{
  "moe_layers": [1, 3, 5, 7, 9, 11, 13],
  "routed_scale": 1.41,
  "router_logit_norm": 1.0,
  "lr_router": 0.00108,
  "head_dim": 32,
  "vocab_size": 8192,
  "norm": "layernorm",
  "norm_place": "pre",
  "rope_fraction": 0.5,
  "init_std_up": 0.0292,
  "init_std_down": 0.00276,
  "beta1": 0.95,
  "warmup_steps": 200,
  "dataset": "wikipedia_en"
}
Below are experts of layer 7 (counted from 0) of a mixture-of-experts language model. Rows are named router (the router's row for the expert), up (a neuron's input weights, with its number) and show model dimensions 0-127. Each number is 128 + 32 x the weight over its row's rms, rounded and kept within 0 to 255.
Before each expert's rows: a language model's description of what the expert responds to. This comes from a sample of Wikipedia text that the model never trained on.

# expert 49
It responds to: Trailing zeros in large numbers and years, such as 15,000 and 2004, plus magnitude words like million, billion, hundred.
router [129 162 144 112 192 146  90 158 162 152 127  88 180  99 103 101  97 163  93 143 155 162 172  96 134 115  79 162 101 166 151 161 147 151 117 168 164  93 183  82  77 169 104 161 133 129  88 171 149 129  90  83 186 165  91 119 114  84  87  90 108 141  91 143 135 169 139 102 172 107  98 163 173 116  78 107 123 151  92 142 147 151 112 158 148  81 184 111 165 126 162 140 126 144 149  95  87  90  94  90  82  84 160 160 143 140 176 101 137 164 141  92  82  90 103  85 161 136 120  87  79 111 156 154 143  85 161 144]
up0 [145 131 191 108 177 144 171 145 135 153 160 117 124 114 152 115  97 106 147  99 138  98 119 135 128  84 182 115 168 139 163  64 172 177 104 103 128 173 125 145 160 154 126  91 113 164 111 115 102  92 109  69 218 119 111 119 205 101 102 110 107 123 158 134 191  99  85 214 137 128 166 128 106 138  91 136 190 114 161 124 169 106 158  86 172 131 111 137 124 116 153 141 102 173 128 184 180 151 171 124 106 164 128  97 152 178 174 109 144 167 124 100 121 150 132  87  98 181 115 130 143 153  77  87  92 161 143 136]

# expert 40
It responds to: Capitalized word-initial syllables like Car, Cor, Col, Nor, Bar, Tor starting names or nouns such as Carthaginian, Cards, barns, tornado.
router [168 140 125 158 133 162  62 138 167 142 182 108 170 154 179 108 131 190  99 111 108 126 127  92  94 145  96 136 118 143 116 126 141 100 107 166 124  89 138  87  99 131 139 177 155 126  96 117 145 159 113  86 149  80  87 159 148  83  95 131 108 171  87 143 139 163 183  74 158 163  90 157 160 112  88 103 127 142  71 172  93 118 147 176 183  56 140 133 148  92 142 162  67 137 136  92  83  62  85 133 143 127  96 191 146 118 164 116 137 181 158 104 103 121 128  95 183  72 120  98 137 141 127 175 114 118 173 109]
up0 [148 119 162  83 158  94 119 141 137 181 110 173 183 120 143 144 115 153 112 128 128 204 145 107 108 149 119 159 162 108 119 155 156 110 117 111 167 114 110 167 185  51 111 156  85  95 119 145 157 150 144 150 132 151 166 133 108 131 142 156 119  93 178 122 146 135 131  94 110 141 130 155 119 104 118 148  76  68  98 122  84  53 101 191 159  92 104 162  80  81 164  95  93  97  77 152 110  86 136  75 170 158 163 140  99  93  78 143 178 148  92  82 194 132 144 137 156  64 187 132 116 100 114 106 111 150 163 131]

# expert 28
It responds to: Second and third digits of years, like the 0 in 2017 and the 9 in 1945, plus en dashes in year ranges and season.
router [124 199 121 133 131 140 126  90 158 118 130  81 182 111 132 104 120 110 121 127 127 165 162 106  81  77  63 143  89 168 126  95 130 180  81 166  76  98 167  94 104 138 117 159 148 115  79 111 183 105  90 120 156 192 106  79  95  75  99 134 105  92 110 119 132 153 121  96 154  92 144 167 110 130 165 128 135  82 127 146  82 165  73 144 175  96 116 152 149  92 134 141 123 110 168 117 107 110  93 126  67 101 147 180 157 132 147  74  97 161 189  90 129 178  93 118 178 156 104 102 184 122 131 180 127  95 168 158]
up1 [ 94 179 147 144 137 103 145 105 140 112 151  96  73 206  92 161 125 110 129  95 119 121 154 134 181 127 134 168 159 123 132 149  83 137 141 129 176 118 150 126 119  83 125  57 168 132 182  85  87 166 133  90 155 175 180 126  23 186 111 134  90 119 162 156 140 187 172 151 136 150 124 105 119 115 121 136 148 119 178  88 151 156 173  79 105 113  85 130  74 126  89 127 157 164 179 195 115 121 127 123 140 149  70  98 114 178  94 135 133  99 132 117 144 155 142 143  63 140 170 169  97 133 123  95 113 135 104 139]

# expert 27
It responds to: Conjunctions and commas joining words or clauses, mainly and, plus or, but, while, nor, as in "women and children".
router [ 86 200 101  72 152 151  82  94 170 178 170 143 154 106 137  94 108 166 107 131  91 123 112  78 154 146 143 180  80 192 156 116 130 121 173 151 178 117 105  84 157 117 155 133 154 125 117 134 191 126 158  89 137 153 129 161  91 109 187  63  80 156  88 153 163 171  82 107 100  96  99 143 126  81 158 159 111 167 138 136 145 101  86 150 166 132 164 106 182  94 130 140 147 134 113  80  97 111  74 175 132  72 130 147 131 137 168 136 120 102 135  96  79 120 114  76 162 110 135 114 109 122 179 124  87 147 177 149]
up1 [ 93 122 133 103 160  94 154  96  87  96 133 134 132 131 156 158 106 150 110 113 146  47 129  87 125 143 128 138 155 149 109 162 109 140 144  47 112 201  87 129 156  50 162 111 126  98 112 133 198 153 127 112 129  65 149 122 168 142 172 134  77 126 144 150  90 190  93 113 115 115 172  50 126 133 126 115 140  58 145 172 114 160 144 120 176 158 133 111 112  98 122 197 152 160 117 140 165  87 136 128 150  98  74 126 108 151 187 117 185  71 141 140 134 116 157 132 143 101 154 136 143  73 123 129 129 142 199 112]

# expert 61
It responds to: Dash, pipe or bullet beginning a new infobox or table row after a line break, plus headers like Personal, Scientific, General.
router [188 161  63 136 117 144  91 142 146 172 163 143 157  98  73  99 162 166 104  89 140  74 150 163 126 140 110 173 152 121  91 137 165  95 113 148 181 141 168  88 138 159 185 154  99 156  88 136 204 150 147 101  95  88 121 135 127  92 158 106  64 106  93 103  93 151 117 113  51 125 146 146 115 115  76 119 143 150 164 141 151 130  99 190 152 153 182 160 153 132 145 134 100 162 122 106 109 101 123 157  61  72 133 151  89  97 160 140 139 119 153  84 128  95  84 134 161 120 108 108 127 181  99 182 136  83 173 127]
up35 [170 162 120  93 155 147 155 103 116 165 140 183 158  93  76 113  53 154 109  66  88 118 176 138 127 135 104 125 171  56  98 148 166 156 135 121 172 148 153 179 106 102 120 133 126 186 124 176  86  98 161 133  82 164 168 167 104 146 169 134 114  85 161 127 105 120  81 146  71 120  86 152 119 127 129 103 103  92 166 101 134 136 114 145 139 134  99  73 135 118 123 166 122  99 173 168 139 124 113 175 112 112 162  72 111  38  92  81  96 151 122 141 150 149 141 188 148  95 131 132  89  98  84  88  98  94 112 148]